{
  "n_layer": 13,
  "d_model": 256,
  "n_experts": 48,
  "experts_per_token": 4,
  "d_expert": 64,
  "d_shared_expert": 128,
  "activation": "tanh_gelu",
  "moe_layers": [1, 2, 3, 4, 5, 6, 7, 8, 9, 10, 11, 12],
  "router_score": "softmax",
  "normalize_top_k": true,
  "routed_scale": 2.0,
  "balance_loss": 0.00396,
  "balance_bias": false,
  "router_bias": true,
  "shared_expert_gate": true,
  "init_std_router": 0.0077,
  "lr_router": 0.000844,
  "n_head": 2,
  "n_kv_head": 1,
  "head_dim": 128,
  "vocab_size": 11748,
  "norm": "rmsnorm",
  "norm_place": "pre",
  "norm_eps": 1e-06,
  "positions": "rope",
  "rope_base": 10000.0,
  "rope_fraction": 1.0,
  "qk_norm": true,
  "attn_scale": 0.0884,
  "tie_embeddings": false,
  "parallel_block": true,
  "init": "trunc",
  "init_std_qkv": 0.0222,
  "init_std_o": 0.0,
  "init_std_up": 0.0222,
  "init_std_down": 0.0,
  "optimizer": "muon_variant",
  "lr": 0.00238,
  "lr_mult_o": 3.0,
  "lr_mult_up": 1.0,
  "beta1": 0.95,
  "lr_head": 0.00802,
  "warmup_steps": 50,
  "schedule": "wsd",
  "decay_fraction": 0.674,
  "decay_shape": "linear",
  "final_lr_fraction": 0.0,
  "batch_tokens": 65536,
  "seq_len": 1024,
  "doc_mask": false,
  "train_tokens": 288200000,
  "steps": 4398,
  "dataset": "wikipedia_en"
}
Below are experts of layer 6 (counted from 0) of a mixture-of-experts language model. Rows are named router (the router's row for the expert), up (a neuron's input weights, with its number) and show model dimensions 0-255. Each number is 128 + 24 x the weight over its row's rms, rounded and kept within 0 to 255. Numbers have three digits each.
Before each expert's rows: a language model's description of what the expert responds to. This comes from a sample of Wikipedia text that the model never trained on.

# expert 32
It responds to: Plural endings and commas
router:129134138186164122103131143092114106143134141166116108129125129125107127135108148106131149144150120115151115118139104128146138170128156094124173118131084129142138062136131136144141136100135125135075135099148139122164142111118128105164163179136162139125110116133160094096175112163134125090153152111174106109146137162094120137157109111111158115185107128166125101132140147136124164136116114155158119103108107096109159116123136127155125100140159112119141154096090180165147131127101090114128109135131064181103100139168117141121132111153164095138152139186130121132098119124115143099101175119139136072118105123124135114149161140151125075088123123164115125137132122115120118123082140094157109162109105075143103088141121130149087122122137144170108104098108131160151114137091099
up0:122128088100117131138141105119176136144109148137116137100162087120132087102158097171125039103164116111165088141150141166139100129119176109126116125128150130110121100146125112151119143112144116142116146084121127139149139109093137194127119151129155150075082155134133117136144165140101119099117134140113079126139148102151160128140138098153143132154135128139127160171150172163121154137149138094139114138119126134123102099133092128117128121120138106078112087086124135102146113100134114142129135095154106164135080128093104116137136140139150132125081106072142110141149139106125105163115128120153131126113151110149148106180084135085094108119164111142143108116148128093082137112082122149141131151090133112102116084129162126171131150120149141130143143149114075124094137145086161

# expert 37
It responds to: Table and heading markup
router:084091147128137124118164132099136119102116110102170124098103109111100128130179124131119131119136136187123180158093126149152103137136116108085139171145154105103114149129158101105079159147169097137110113107120123112111117167111136145149084126109163120134104114089144099148086154102087172135114157132153153113110110152134167144109112137095104145158113151150146143149085140173118099139135095129130110165133172107131110142141111141123100118150169107127152139146101149079146100135125146101109137116112161094152145117115121142101155120149112167128137135109170140147173152097125145143103147166129128164138146107159094129129152159151104149139090127093094104143098122170110090154103170134144153103129137157173173161169120135085120108115114130133109146132138097111159139157095129
up8:164139074126152187111174070127155123075135151130130092114083129118140149122130142127116114095081120136117151063098126112142116097125163097139106093124189161121178132140155111115122150089150108121155120092124160134147106119077134108097099098113107139111140146156155158165135148106109083148118128141093146143102117126105146119136133139152112173131079134133106143137129111139104107076116180165110131117150098153131080135148099158134101112110129163144100151119138115141099108114123132153159147118181118113117132156134126107098093135142138135109133150152109131074117124132169116122137161110127145128128126117156138167166128168148114133134103116142085123149115151110135148102149134107135177141131162141149192129126168124099154135102122140157120131149116086114147114107127118

# expert 4
It responds to: Word-initial pieces after quotes
router:117116144103119104159143158129141143152147121135167092086091159112122091110132112083159120109114090145105098115155151114121140142140116127129140165167121074171096164134147159116110154111106138120155115167148158116092135177123101071131145118137125136097108137117131156134103129148129198136126178102125156143141139130137148159128125125120095129087109122137128112129111104113134077157109125153166116148111096112162120154106127137164109122099117149114134136135119146109175150075093119141163111142121122131093126091109153166162145171140126143161128105142120114159163165114147088140119115133129151127128156131082122104156091088172126170124147137109162169109121130150192143133116145157110148088151142146152158117146139159164107118127106103117071149124139118111164126123127082
up0:074104155128108137101169194154164132101173113125128135122126126082134129112123096117155101130092151128051135161133145124133138116136148159105176088146125136144107087140143111108107115106108136133115106120124150157158152113153121090133155151143166093115095118140159098087173101096178120141140091094162117110115106088105168123143172109096145146107125147113122119131106100118095148146139139110141130120160127112198133118170123137134109134130152098141173134085144113120097095124105131151128148102111154142163118165157100149105121126124111164103136124113140101146135154194134101163132095071125125108150129132127119117095127169107153149130125109135152128139163135159119135097095121114100092152105114101110117102101159143133140143093134091125153116134140128108128110169136110

# expert 16
It responds to: Name-ending pieces
router:156154106132114113143106160123132119123154151111125101152178168091124127087134096120145094106135107085113143140135095125140114117151167090116122113115119133123139095171150126141110106107103144119109097118111168118148150140100124102143130161097155139100085119122093098116145112108123085115154099122117106100145135128074120096149143129177152121099094114072096155092164097123157159136145100156147129108147129111125155167139131127125124108115097139137177145155096131148111122165136106139101100123097107124099108129153147139155151131113164088107099182121120118159095141157153087145180190168119155112130115136123145136154132136080145098136106152127167161162152107075144145106142124154170132153117105125123108175158116158144158168129140144098150138105098142151144116134148112
up0:078129155108133124092143122113077101104142100064074137122137127119124127138103124078138144124104099095163097156121162132132082171114131155087156145094117110135128140145099151100102094115133135133068134132138110138115140144128132100105094169155119091103127109090137059146134091118140179114122118131151149142155093135145121142119126121136111103174173094166139093156128145150143134087137158118095144135136112089158101092096152129136130179141127115148137129103104153110093144152127125125097108143145163131114093120156150161176116108160146160124108168159144178109097127143109143147114139165089140149079120097146149169119130147133128101158123126148105121111095101126131149121154124167126125123126148143170106129143119131138157130151111110064137155122131120120122117127125155

# expert 43
It responds to: Narrative verbs and connectives
router:166147156094159105120112161113100117138136152170113140099142160117133128118111093123128133143135131077096121160128134131132134147137091147122093093120097112146146147124071103139131117146097158169100128103138138131087148123135090112049140094169105087111148162090131113124158137163128157160149114114140136120134119144149088172149186127104153120118135108132156112145076155166164125091111132135098090140076135106108139144127108118147147095168094147119109158087099148126139138192119151116092141087130135132125151128128154160120153108124151154121129135110124120103109152150121122132108102164140134096138095092141127127160137149129119082121101116100154058139112138122151142117131117111138118104152146084135104121150111095145131119159134121166148117150167171135148125142184134
up0:126110137119139087177112130156123128110145092144099101140165113147163107135136125146128117116082132118168131133117105111097121125118120127152080121151141095146131115145087115135168104091158135121103119107141121160138150089116081148071114124140126112083176135120107136168098094184195119159150113148118126106134097096127125122119119132132185108087141175126140123144135166140145136119128147093124153106103132152121151100154093097142128105162087131117122134158130127129126138148200164142143136134153135109121120152151136130134159137132135116136099150180116148106104116172150144133151126145143143160193121117134141114130103100162110090124145129109156134110136112133108131121125071077140075125138087110160137136111117127134116173122166168109173109102098136113136109108168169

# expert 20
It responds to: Commas and date punctuation
router:107117166087136119144150148112116152116127133120119149134173103154110117087110160134134132134142118181128144144166106149158168152093099111145130142149120090156104121131125112130109082112118106161135155107163142096163131135137108133146162081152109115083137139079133107125123139140165122155148162119163125108117143146160133176132088147129148122138114154128119162147137155084105157102122146121118140101057100140100154154116113123144147107155130127125091152099104137143133136133130090107158102101134161159122143128133095141151103123133128147151163070139133114108132126104118129090114117110178110118146125114098095140110134091171083186123144095122143158154125099135097131125128136069115142083135131125132153086176135145084129092146103160086101161142147106159107132136077108
up0:125120127113187114078128108137112133113142139097121123120099044134148127126100140115137133122153148152146090164160128150082105160133132112117137126123119107146127091136130147142122148134133115137085135117146161148105125108097135146092109175145102168141152127125147164115189155086140160122139131121171118141123152152139124153104150111096110120106156154094111185068212134105127096168145125102122144115150135107122152123100118096126118124155090135120113137179114144159142125124132109187127114131172147168138125087067119135122124152128076124120126134131109103164128128121154123115109120105160143139111118162143102137130112120153165129139094168112097075107134121137075099120132137109090138121110156111118165116083125127125140114098154151142086109104127138117133138092135135

# expert 33
It responds to: Name-internal syllables
router:158104102122111110154165112113187136154110135140145107079122140128128108100147132119155142124159126162155170101162108130094152095163149138138120135157132105109128131176151083129119111122098116130147102125133148112087145120123119117141121138085093122088104109099106099119094151133089100152123147123156118126168165131126132143149119114149115162083121104116138147154128094135171138119132107127126075154150130129117155149091125102127147090158076146098160141142128144125125118097107144160099149143135108150161150068134142150179177139120161097129149138136129143118125144103118118168110140094152148143163165145089109103149162133067156146112115127155125127142149159081143121107152166099123119116124113106096176108159122163105169156159094132163166134160096102125155158135111124
up0:132109164112144092087104126159167086135132146104133111174130145168134107152137103065139113185131138138101161132129163129128134111122126115137122149166162128139117148160169131096110115072102152147163120111122165134137096127154127135074151105145134152155084143152123097118080102090129096156137126154118142124163137103110139129155119126142125173136129121120131138130056135122104145081110142159139137083126150136137141134141111140104154132122141135137105128105172086143134133116113186120153097133154126157130113123131089133143114116110154108147147139130077130143121112154110156164114154124184165134150125098156147060102151100091148128142072089124098100113129174123094110109139106109132143130085140134127163135123145122147114102128147170144141089126133126133106156120132179

# expert 8
It responds to: Vowel pieces inside words
router:145123101109109111106115142120096143131132111088132108097117151117108140127114099105119115115105116149141139119139152101119140121167109110098088152126093078079097124106145124158081116093101106137120110119133156118111105136116119077137144125112112185142098122190080115127168128127110148126154153096151114144162138117119107124136100145119116142159121122089102141123133127169164165115152097155113096108128153138079141119118110080141072125121091142115113146099130170137169139105166097095167130142131171102097118136133147142170111137129192104166159146112102122119155155121141119087128134109089148158083110156111097122149164105129138156092118136139166131143104135112156095147100149120150129079168120102131156140117130152121170119097107088078123148086130142105113119153124139
up0:131122123160123141102141106124166157072115128172121118099147095162102125135133161125146117151099113151137114122143162116134138129128081119131153138101136130136172197139158081139109163138139137179089176180121121129125157106109105172159149135102125131115193112089141141125155108121066142115108106089103115140095144129103077112152103119139132103135097146072075097175131153142132125118143118130133123113137172142086110124138136109105129121104130110160121099073148172141142154093151159135128164115146114131132136164172122095089133121162137104148143155103126129085081172108118123144109136118119122118142112152112083120132141126126113120135142108125140121109141163120135149110141105103100128117164100118140150102089135131130122177116129087108129104122126147139088096134151168

# expert 19
It responds to: Verb starts, odd fragments
router:121162109105149119153161148105105117146108164138158125114132141109100097104144150103152151092151106160150148103144100154156158168145141161118095108139107109142106168097141116145103117093125153094109150115162148096115103160101116106167127104101143096120100119122145098127136142105102145150166153095149108108161144167149159150151097099135119113092105098143153152102149148152150149165104094167121098138156106099121150153112101126158110101159111151134152163136105157115152094135136100095143094142094092105092154112110150145114169113105141097158150151115147124162096158103155108102100105101148146157112143121101100101141149131110143158094092156110153163161132099146116134148098164106152155119159094119154152122163106159149150099154108143128134146099101129159156116142088096
up0:116111123115128120117114112122114146111151152153108157190118122099120098164155101155103078149092107144136154113143102119095150162116143143161123152157129130155141100135128094061148110165100116126134124141129138108135112167141127089132139164158135162089174114146102143104088129211128071110120080129107153155088098125108148087171102108151136150138171134120098117108133082120103155131147144139139085120129108152116127123141100164137131186158188138151106120161115124135153121129117151109126105116108140101133129130129147108122161150113118138111142084137143134158136106117141144147106126157116112106116136143118129161185112124100156142104145146153140153126110129123179091096126119135089125144129190126105124114118172126148092123072133122102119153122132091119140112123155160

# expert 7
It responds to: Inner name pieces
router:110114125115107135163142138133163123144109130141138098114074138130100112128092142094161145110100104117150076136146131157100171083102090177169126132159178091119107148166145135137105136114109124114103138143131164069129138115117124125120119092133124123146117134138120147144096109103112113148144125077110097098107127098112127149115085077181113164170120116108096150125145084133119154153134124118110111162132147123140118108151102134144162128138108138162115098098141063151147137107103129092177110142115147121114127136129145130121139131122087120136137063121142113120103146148154136173129105092108131079111109140107147115105131110105113100104112097121158158139129082149106083148106118102107132063152115133104179152125102127147115131127125129179116133133099102164169151162094136
up0:112121106129120104100150136062114127121125099146102088111110096161117160166158155139148101117100142087114127138113144132153102148139139147090097158148129101156168155137106140112119117130110132167124094124139140125117135117171125103164114164161160119151133173176101131161138127114114165117090133095103166121118120160172144146134162143111118107130147126150121118127099142131144166206115102137114135178083105081134131060110156110124074142115112127122092148105125147111103094103111131120109105128150164115123101125088098148118123111115121150056107114133158090164116117147087138116123189142126127131088128130125128145132170130119150101117114122127119149105115154150137118106126150154169146115158137160136141134091157111111125133072111107109101098109111124131144093126136166

# expert 1
It responds to: Table header words
router:126159109104145098121143136096090124173092069125155153126101145090109100096151136112124148119172131156179168128158097172150160132143109146133126128143117098107099163099140097133095134099097139094127121134136104095149157155155104100155138091095128102103119072115120138130105136092088168130116135104122116104142166132146123117136089132162102116104090114116133152099152129135126110150114135118111088167131104080111141158095131151157113107151141163127142157127108146104154122160085082102118083124096100074145153097113169132133156118141132127127118139102111133180121128126120123121133117113156110151107116128121085115148171112125155189158121145136132174132135123141097135151129165100132178088151113155152133153150109149120153136126116157125125159140100105132169158146106113
up0:099091101110105134140149073113147108157121128135137122139129124107101146152137153144121149114117115106080123141173107125149124116137176112144126149147115112156152148152123130108124165113135131145163117110101085110132155121144122161122126119173135156137132141084107140160097151095129152109091116138082120140105169107077142154160095094155104141140164149142094149107091094128091123111112111098093149128113133127114117105131151144122147134097134138177105114135151109138152167088160120149164105085153129125119135148129117079148165108117163129119108143072141169095113122126071153134141180138182185099108114137124109118115138109124159086108125125123131128098072138142117124078149166123146157066155148138110112141117154145118102124089121145120132163124181090133134147132109113

# expert 42
It responds to: Clause-linking function words
router:132147124090163147112125151115114130148096148178121153124136120138117126149098159105129142125146157118129088111167105127136147134130100151101130094107111171161133147137121143097106142166100169146099113084140129166141104102121128120112124136153124127128114173142176104108153130161105151097115122130168121135136088136138119133132128083098121104161120109135166102091122134160158111137113167139102116145160115119119155140098119115159098156156129143075124128117133142092128111082095140110114172116148095189138128118109149074106138116169125129144119164126132093140117158179101147100123101186097150146110129113119112098141137141146142103153093110114092101086109175098173161135131130133150163116140145100133150088113114095145122099161137121113134091130154117088096080084171150
up8:164122177106118159129076115110156131114148161111140140173106192142136162124101106163132141173137165154109163142144131123126120094144164120150144121117126138136092164118126105109115168142105132091130096148115156098140140162113114145112084133135105067122195131133093141177106155122102155127142165116139115099137109107080083137098094125122125110103170135069116122093127134115114090115143126132110112120116188120107103151109105108097119159153114112119172152077134099134110122147119136121126130149142157172157125113134117119151157153103131093112086130081132105128127116092135134130097113133099168137139130148139125158127132119150138078161130149094086118118105093146167120160119133139103147136146135125128108131141110142088127110144074125146148136141093107143165115116158093

# expert 47
It responds to: Copulas and auxiliaries
router:114159148111158119129123152102102146107135114140117095114166096097131097143118107109118110090148097057132113139124110119153136126143129132162093112107106160133130128120112143090198161155155150125136117079095154117142095091092098143174121102123127143083116159117137101141126142096096101145115120138114123123137095167097126112141181157126100121113097139182139109142087151134136118127117136160089119144144137123167130164159138131108089100157108115082137146155118124126155124177150113133113154148098090125120159116114153113163165115094120111144125154139074126136086131143150104105118128175149174106129124099131083126140134170155152141170140108117123082139110157161153133120159090133157133124089159106111128120130097134165149165129135145121164132095109139172142135108154112
up0:145114126137132107135122143125080128126155131090144084135151128103103106129137113142144121160138109099088129121111134141164165106122130144129113171163137121111162102143135147133146133131166122124121118150131097150149167093173076145105084110132162136163151142166146129137133119132107096127153113154162123104094125108087134104125139147076117129141156122125172107183120097146112116120172112157127165137127169140102123115128160129142098091128120094131160154148120132142124114114166128143122155087111128132081135080126151150138119091107140131111097151157099141120165149219122127125142126119124149132187087145137102162158083147099119128147128128098115106140126142129139085121105137159142083175154173170116155134088093114144157137090126141092145125080119152120156149089146128

# expert 40
It responds to: Common nouns after determiners
router:146148144101152102063127133163096109143104124156140072117097137137138120108142132153137126129154113156136143108110160103132118135133104151096108119173126100152089128069170095093134121149092129130085103137170137134096157173144126119140187101141089105142137108113180128126156117101101182105141148144134150121125122058146140142131132122131108144114142130178118112151119165141117164065132125099145165112120125114105152150110094095109113120069151147105079114082148118128135115107105101104165142136124139136116116106098107168116101120130126135148138137106137139097125095129124134114081162084156150117111115085122124110121151149111104151143154163109158104120160114155095173166132089141151095127103158124144135113164118120112136116110122103101166138127105141137135113147108121
up0:086149097115145124119133119175108133121168123136118174136145093161153126115117069104106127102123155088132152143133163120140182126144104120140097121129138137103134121115122141100105118122095145147105153130132111140125107138099103139127142111166092111083126139129158133169138125141131109123087145126181121150148131157155139122143116176077125182146058126122118096115140131124121085116117143135129110141145120125114102171139101168096166122120122123152087128133097075152137122106104118131154120110135137150161128094113125088190112150156126106104090122110107099074149111121118118145123112115103143061085117160142161144144150101110141145187106131097133113129122136147124117165134134088085113075128143093100121126127106119078123100112109159126088129139140099120168119119170150

# expert 34
It responds to: Table cell separators
router:132133102166108108161135089101143167113107155127136172113133105106130107154164085111118158110142098137170146122137088147132081169139094115089117151115123149153123111120131139108164119095157159100122180122148161109103129129098116136136121133108096146146122129096087120092154156104130104180142142114133157104165169159141141150127140112075144115111118080151109158085113163170134173127151116163127107128182081112126138110172107103144154117140088151106134167139110151109150120162116115095150107176113097117095146127129128125134156174120093103145124086146139154161098100112163110092124117099156142158099149131095133119120139115141157145117110114089135096154105093111124150097135148122140141173117096096142103103120117131101132108118141144135130106100123113145151112165139102
up8:130121117116125128121113144185121109131088135126087130113112124105129146163147099091104108104144126118098152125146131105124078126106109139151160110128122157127120142138098121122175171141121141136121144084121127181148123070136149149128117106127122112132127150103136105141161119104114173145132122142132139133184093114111098134146176146101151176103134139123087101125087135141102155126127171095147132125114126123143166122135095098153132151124135083116132149132153141113126131130125120170153123180073096140113118097096129043115135143133107181182109143156142130103130108127131084126092119169134066072105135128102134135131115140146161106109156111139123081076154119125138098138124115160115134158083163114123116138149133107171135115122100146171144130130168093134165138141130095

# expert 26
It responds to: Table cell numbers, "voiced by"
router:117152116106148115161160156110120123148105158141154128105128137116099094105144149096151150096155106163151151105152109163151161169153139158104093120142115103143111161102141113140095112098132141094119155116156152094123095161101105103171125109105136085096104120120137095125139142094096148144167157094152104106154151165154155147142101086124117113086102103144139147100156148154156156162095100156131101130147100099106151151116102124152098107152117151119150163142097161111159102133147094087141089160097093113097159108108149152119155131103155097153154153117150107168095150100154115108094096115146140153130133123103100100136139123117143152086097140109146158162127113150129136149100165106155155117163107121151146120157105159146149114163113143130142141099101127157150112149091101
up8:139114128146123137103106099116139089113156142136094117135127108129147145148137141154088103114109168123130106112117121078093091165120128104105149075139086129117147114123187157157101126145129108137157145146136151129111143125161114121167179086143146086159090113144087124119123117116130116128106060095097141118147137172128108094091117153159105134148130108142096137128112112111159127131137166133132128142167125132115107130139163125102123127100129109128131111144130150125151130118123154108175105142123112183098146151137115132121130099140157101113116114132118122115097167118107100110118130138121122120123097117144106162143135190098096077115170094126073136134106105135184180160125133183150117120098140132106085117091143170132127165148138127167146151117105186150107169109127181

# expert 46
It responds to: Line breaks and endings
router:150136140101181095132096156105145081149092130122084163116086089177110110104140168110122135103150156146139105138155131137149087121161082144107100138140152107100126122112148122131110096124137122128104148102082120091107092108145106139156154126120145148144127142163151133164127153153125170114118149163121139149156161140150126133089175125137134150091097147154097131083125140134150093136100136149124120080111164101143168131134125140145097146157120118109079097123106138173127105170091131109101127147092152110158107128116109163143145150123128133164149109120152161130153137081105118110097094108135102115090095136112095089094112111123122137131121128123107133085162081148141104078158165087143172134163135146157158149090149144146152118133162125117108139123138093102144119116126122
up0:159101136118147112096101149132150122144118116125131186129137082118129107138128129088127114117142163140140157145162111136147122121100075178121089146160119152117144083122119115126115113113123134114150094086128110142122157054099155128166166129164161157146087109094118149126147126164128081110110162162157122150123101166131162119125106113109121109154150145140144090118129127156123126147157100127146139112172132179117104083120150132100127118148147098143147130148166158155167181137120161128152140116151120136117150128115148122077123121136169134119132127129135119094134127105141145128159148119049137099171043109130167124132157143128093146184134127099121162124084142109151095125125164142093128143099128136150133114117139134133147142151131117126133153107141136150088153118129081

# expert 24
It responds to: Table pipes and headings
router:124135173159134109158123107114164120147106148094109162129126082125131094094158094123119141117155118118133147123159087136149090169117091128098110170168157107111113113106143132104111147110130174121154129099116152115096117155111119171159144144078138142148128150096111140139115157111116130143124158066106167094154151146165162149104156091082088130125111098163090174086158145130119148109138130161117126131135112102129071114156128121118111083146097147120115158141115146125170141130091094130172124157126168105135156117111108160124109115119155109129166105089164164132135135090134102106113105118152172166127123111108119100102128119122157146162108118096107109114114152136131103137146132107118115123158130096133156091151146148103131104122188132111113135129175117154120108128176108
up0:086104178081122107109152095132143133113133145125105131114124112099129164121165123113151078113108123122119115104140109145105160117111127077086127152104127119129095096120094120106147137156128075119149137084083101124112105115115106119135151123187160117094173145121074130154121114159143146119106101139126101131087122102143119113113142080148127131156121137134103107107123142135099127103076125119148147155109128153136121137135148133109130131130134089147166122153128106141154106092122110129183106143102140082129127141126166113082122173128144067108094111125104115122139146094149105095144118140112175126146136120131135196151147099128114100144140131132180127158118130127142152101091084119130114140116103122172083092089100161172106181110168132141141112163130137174123106135114123

# expert 11
It responds to: Surname consonant pieces
router:133167170117135127194141132084136113128155148125169162135115162156123114118109106123153148142087115134117146093156128148115141080110138151172094147108153130148104150135131122148141102134124121101171125135122124097127092068124142105131128105119073195123126123164097172116097180160129155111129094110126096117132115117164079141150071131147091156124148109120144122105123147117108144181098121125148116129125138103111109158141103158160128123116116130137147100144123075133149149101132113126141128157137152120139159136101124153108155087127154141111186124157142153128171118152124138133125145093162152129172105178145134091165136103121135147107129154124166155149126156124100129148100164091164094153146117128124137122095110169098129123076113124158106138159136129161108118090118145
up0:133126134113146128129135114145110144154108148106141179117152124167117149116140153132141127077160141125095125113105145089136118132134104124130102125102156149058143103141069126117168127109092127097165077127154119109136157090163132094116164172148114142088134133141116116111107141141142170107137118147137134196117097124157077116137097110134137106136131105135144133116127104145166144175132106150124160110090114109160159130123120119125104108126117163124144125081121133151079174094103117131120112110114157109112120133095091122123111181106131151142104166125151140088143073078084146181131147138112109167122110113134133134096133100138158123142140174131112147093142159154123130127105071165166149133140135090116106110132120153109117152106123113162154123096126099146072135115131152

# expert 23
It responds to: Numbers and years
router:088144137128134153095165119131143125131101148105100161118125160132102123102153141110157165102135169132124173107125151163113136140140109126101114095143139112104105154107099164146162148118150088086114128148107144142155093158133129133127139128112110087087105156119152099110097108111146104188137124106103121087154133168158160088107119141090168107106173116118164167113132156141144143145080115125141127104135105158095166105112122133144095099115097122158099135174120166131148144137182122094151131132119152122149146100101130143135151083090135085151129137158162126163124146090126122098104109112158090154178133127151094097118141141144139178086141097108165134149149099137113134161094139128151132142147108155150138122139156156140113114163154162148117127110115101143151143166102094
up8:165117123149149133129121104131130108128179131155150128148141111111129125134107143076141077151125152113098133107093133111153146145058115150139091124153087116149113143124094140132142114147160137189104136135111130174126108126131142129134157100141145133140149104136132157104138163157162135150125148159159135132105129121136136141139132130110174118108162083093097122148145156124155133125125136123138102173144136149175130136124144103153143144160144166142134136099151173129107181109104137137154118115131154113132115106082107125134092084123111108156178139153162137138105095138101146090125130043163122093164125110099161141117110059186144121131147138137101128072118115122120136142182126145117114139114114134122153112145124148112137103146125089088095098120120128158142127148120058

# expert 27
It responds to: List items, names, commas
router:118152115105150115155160152105111110147095155141158120115132140117090103102142144103145159097154099155161152098145104156153152170145133150119100119141098106138109165102142103141102119096126152094100151113152150096124104159105108102165127099101133093108100121118143103112152143100095151143161152096140105104162156154142161148148097112121114111094101102145156151098150158148161155168090090161129107134148102101120152148113107123156103093154103143126170162142093162112152103138147099096147095136106094111099158110103160157108151120111145095154154153120143115169102168091149116100106115109152145160118140111095103099142149123113133155090094151097151158162124104150126136136112166104151156112158100120152145127147101158155149107148114149128144151097094118152150109149089102
up0:101102151178128136131124143140134146124102162144133157117121106093140098106145104177150125102113187103093107115120138137130136147154121119128153130149100100151108143111156166105137118122133145141120145143115153140099131176176134142169129140126118119130128103152119117118099091144146134084113056082083128156110163117113101082117112176159177114112139137123141162154123161113156126120155125165114092101124117188160120128119159134108143132087122126106113099140131103114139171122144133170091138139126119138110117134148101143186144098139152114114185130157128101122123102096081149128164140151122152129124115124106100156113074136120113136147114136160121118114093124082127119125124149171070083087125118109108133149102120102103103170087105151121120111119101148099094142131169135

# expert 12
It responds to: Mid-word syllables in foreign names
router:092137116104153137122154143099111127128166137178168119116174156110114137115124158109146156083159094137173162097153126152155128147141126120149113107092103133102121091116124136172111120096155169089121166088129129080120085161116138081138109113132154083122111109135137114102185147103114093149129123103143095102137126141140121150120155117129128110159117108123122153119146100157137159165123109127131150136148087126095118135124111122165128102111148167167153133126107148140116136091097073131125097158117124093130133110109141139144129107115156146118099151122149118129150137124190104108116148154151124146110124094094118101136103109130148121102107155135157145170132081148162146055130121123110101143148072118147130150132098166123166083116133105135114166117126124189166148126101107
up0:087151182118171153108101112131143148134117105144078139133107137108131113142128120100142145104173143137117107132117172125138156079166158081115135097118111113113135139132095137110138132132119150157151122137141110087131141101176157157168180155147113130120135121100130127121124155080111105136076144146114180131176082128104111107093158105157176121147130124094133172139153150117152127147124159119145133140108097167136144155155143108117153105064151118116114127111165114139115142118113149122145084132140130108154113127138137141133132107143117169131116119120120118115096139127139152124135104106116141142147089105120125149165102119122106127184147156167156105119147138110178170100115106108095134110093078129081098130157152141136135121074155166122106143154106130153122097132112204

# expert 6
It responds to: List and infobox punctuation
router:094110149160113142112111142141128103145112156110168163104124119128096110124135170162148141107163119158185114135150103142130098131149117114124125115142139111132102133072169113134113152109164135095123126134095113153124121080088107148109139108077132131161099135106173114155107136097092140140098137127154132157127149133168165132147109113100077121109123198154168129173112157136136094139116117116129107186109113130119097155143124158140114115137114128121142092174114099142146147139145136113149142166145120090160143112100141114075152097133083138164133129114149130151140145145187147115123093099097104116122143118147131098128155140129119145159109130096075124156124101166120088177131121126119159104115155153153152163166159130141116104136086093154092150131151127116137117130115076
up0:097154113169147136149130121179146084120145121105104099129146135101107145097154158095137163123114121142091135161124123135134106142131160110121120098162097098163148085151156128140157109147150140147107154112107147176152133121128123105108132154178180099114135052078144103141116123156130133122131132110128125115125149118112134144092142109132070161164158126114139101120153113148078142095162120117096182088149102135092094133114095116089141123093137107147109114133141119125175104136118132116106147105181125119155090134113114117193113104129115122118144139116125115126100111138149123143112160125099162133145143113151119181097138131149118083142148147153091142144075093122120110169131083128141137113162168107120115119107143122127068114145128096117124125154085142135130158118168123

# expert 45
It responds to: Word stems before suffixes
router:145129122098102113119128154125084116150111113157139087118133160124162191128099120123133134152138111132123103126149130134164118137109111168105111098154105104131113118118137120146088151119088118129119165165162126147110125147121109111120121111141155123122112152122147129103163090100106173134153130115134138101099137078153144164152103088147111117148136097160109091121124092144176149140138118146161112111073099099137146141114118110141104127167153133130155138123083104147122100171136161139147104117105124119147111142114119134098130128144155126142087122119144148127104139127101167086099073103095127165093098149136115120144141153111129120113105168108159109109146092169099151160089140112132095184133095089171066107119094115083166117154143094063139146113154138124153154085137127
up0:138114122139157109106080172142140110153153117136109128128117118150170120160120140138158120138098165109124147150123144156087129108120134076078141167118050127112089121137144120117114096087105135124139124159136089133126110130096139175122129153148124113125159192174117091134161106188130117119118123093136136138132145144098126144150189155131128156146166123119127128120153125118152147146103090104100138125130117109085109136098149118123115138117136145147157139112133128159113183148144094127124168157130146107167135153135162162128138165099108107062148143136095131107129109136127157175075132121111138119144113103134080127140143111091135120090124095150138105097108144133154120108164115164140110145158120086130119123095162159081136128139131150153181153140143117126172095150111117